config.yaml
n_layer: 11
d_model: 384
steps: 4335
Below are experts of layer 3 (counted from 0) of a mixture-of-experts language model. Rows are named router (the router's row for the expert) and show model dimensions 192-287. Each number is 50 + 15 x the weight over its row's rms, rounded and kept within 0 to 99.
After each expert's rows: "gets" lists some tokens that make up at least twice as much of what it gets as of all text. This comes from a sample of Wikipedia text that the model never trained on. Tokens count by the router's weight.

# expert 15
router:61 69 54 59 57 78 56 39 81 37 70 49 64 61 56 52 29 27 22 35 52 69 32 40 54 78 59 13 43 76 66 67 55 41 74 32 56 38 34 58 60 50 69 58 61 56 26 42 87 37 86 62 66 59 32 61 47 59 63 41 65 58 44 66 38 18 55 55 68 68 49 45 62 34 48 51 69 55 45 78 35 41 38 47 70 27 18 57 51 58 40 54 62 51 56 39
gets: " in", " to", " on", " at", " from", " also"

# expert 8
router:64 33 60 63 40 45 36 54 23 49 46 64 75 51 50 35 60 26 55 45 32 15 57 68 30 12 51 39 40 60 69 53 77 66 47 23 08 49 36 26 43 48 52 37 51 55 57 62 25 43 24 46 44 37 68 63 44 53 38 37 33 42 80 60 17 43 41 47 30 38 50 54 54 49 43 49 36 57 36 47 71 20 63 53 46 29 38 54 59 38 54 42 88 75 53 46
gets: " ", " (", "–", "-", "'", "/"

# expert 6
router:43 30 48 53 48 62 59 33 41 55 35 39 87 54 38 35 57 39 48 43 47 59 33 73 19 55 61 66 64 15 52 72 57 32 34 65 33 65 69 75 29 40 45 65 37 45 40 54 49 57 57 47 46 46 50 53 78 29 61 43 61 81 52 73 38 43 48 60 29 62 49 41 48 79 24 75 53 56 23 51 44 46 66 51 34 88 68 67 52 66 57 63 34 54 29 51
gets: "-", ":", "ic", "″", "al", "in"

# expert 1
router:21 17 80 68 63 39 50 35 70 47 81 80 30 34 43 47 23 62 45 71 49 34 50 66 54 14 81 53 58 62 40 53 31 35 62 00 72 61 39 41 70 34 41 55 33 42 65 68 61 53 60 56 59 53 51 34 47 53 37 58 46 56 41 71 46 73 59 10 72 65 62 24 33 47 61 65 57 50 36 29 88 56 52 63 65 60 45 35 55 61 40 57 61 23 59 71
gets: " the", " of", " with", " to", " by", " for"

# expert 11
router:47 40 30 65 68 33 58 23 68 40 48 80 60 37 66 40 31 59 25 79 37 66 74 61 56 36 62 67 70 58 34 46 32 33 56 25 33 51 45 31 55 72 40 38 34 37 39 56 63 30 44 74 79 34 42 38 47 28 53 65 47 44 41 50 66 43 73 42 75 66 60 49 43 77 36 61 59 29 57 76 80 73 30 64 62 31 48 28 40 42 46 29 39 22 53 46
gets: ".", " The", " that", " he", " He", "The"

# expert 0
router:49 72 67 44 35 39 44 56 42 43 57 43 50 52 54 29 48 42 34 62 51 61 59 61 35 19 50 40 36 43 58 50 51 43 49 29 87 53 69 50 66 48 61 65 67 56 27 72 67 61 47 57 46 62 35 64 50 34 62 47 35 15 51 64 67 53 67 60 36 39 36 61 64 35 52 44 21 56 29 48 56 46 55 31 43 40 52 56 48 53 39 74 30 22 51 51
gets: ",", " |", " was", " is", " as", " a"

# expert 5
router:11 19 39 56 40 60 67 65 53 57 58 58 53 36 63 50 11 34 62 48 54 52 45 82 31 18 55 50 70 52 68 45 52 55 76 46 60 44 76 54 54 51 69 53 60 46 71 60 73 70 36 61 48 51 47 52 54 35 50 42 47 62 64 55 56 47 66 41 84 40 18 31 59 52 65 51 70 24 45 45 72 78 26 40 45 66 41 33 42 42 44 67 49 26 47 71
gets: "0", "9", "1", "2", "8", "7"

# expert 7
router:31 40 38 61 66 30 41 82 60 43 49 65 46 59 57 72 45 57 69 52 46 35 41 68 64 10 42 31 37 63 72 81 47 61 42 33 32 66 56 64 31 69 61 27 70 42 61 29 64 65 61 60 34 54 40 45 27 51 41 60 49 36 24 30 65 70 43 47 77 46 50 44 38 58 73 85 51 42 30 35 66 54 54 33 59 89 50 46 54 56 52 79 60 56 37 47
gets: "0", ")", "3", "5", "4", "2"

# expert 4
router:55 55 50 63 48 21 40 86 50 43 69 54 52 55 58 50 52 48 24 47 68 58 61 34 37 47 24 55 61 31 66 41 60 34 52 44 37 36 49 38 63 59 75 68 59 53 34 54 65 54 55 53 67 43 32 56 45 64 37 49 56 34 55 58 33 51 44 60 85 42 73 31 60 55 60 45 18 31 45 91 62 55 45 41 61 54 59 53 68 31 44 66 67 55 56 54
gets: " |", ";", " (", ")", " –", " -"

# expert 9
router:47 54 43 69 48 36 48 67 33 47 55 53 71 64 58 23 50 46 38 44 66 65 50 43 29 33 35 54 63 32 59 52 58 59 40 38 43 22 54 41 45 46 58 26 60 45 42 73 49 27 20 54 47 65 40 31 76 43 27 40 53 36 54 36 55 57 39 61 49 48 52 38 50 55 41 34 21 59 42 40 39 43 74 53 54 66 30 35 72 66 66 36 55 36 45 35
gets: " and", " |", " a", "s", "-", " the"

# expert 3
router:35 44 28 39 42 68 53 51 48 26 64 88 51 58 62 47 44 61 66 72 49 40 39 54 69 27 44 64 55 69 55 72 64 66 48 48 04 46 52 48 57 43 33 53 56 18 35 44 35 58 46 58 43 69 43 69 32 66 72 65 57 26 44 37 48 26 73 47 49 58 59 21 51 65 68 56 56 36 54 90 28 35 68 35 44 49 48 39 82 49 48 67 57 32 46 47
gets: "1", "2", "0", "9", "3", "8"

# expert 10
router:40 18 30 74 81 47 55 64 69 35 79 45 61 55 40 57 44 50 53 95 69 63 10 63 63 53 42 77 55 54 44 69 55 56 40 43 39 58 59 02 45 44 59 51 29 46 60 41 51 63 48 65 47 46 62 31 22 40 85 43 45 54 27 74 51 57 29 35 34 69 59 49 69 52 52 39 42 55 82 76 49 46 41 63 64 47 47 13 46 49 50 39 34 93 41 47
gets: "\n", "|", " \"", "==", "-", "==="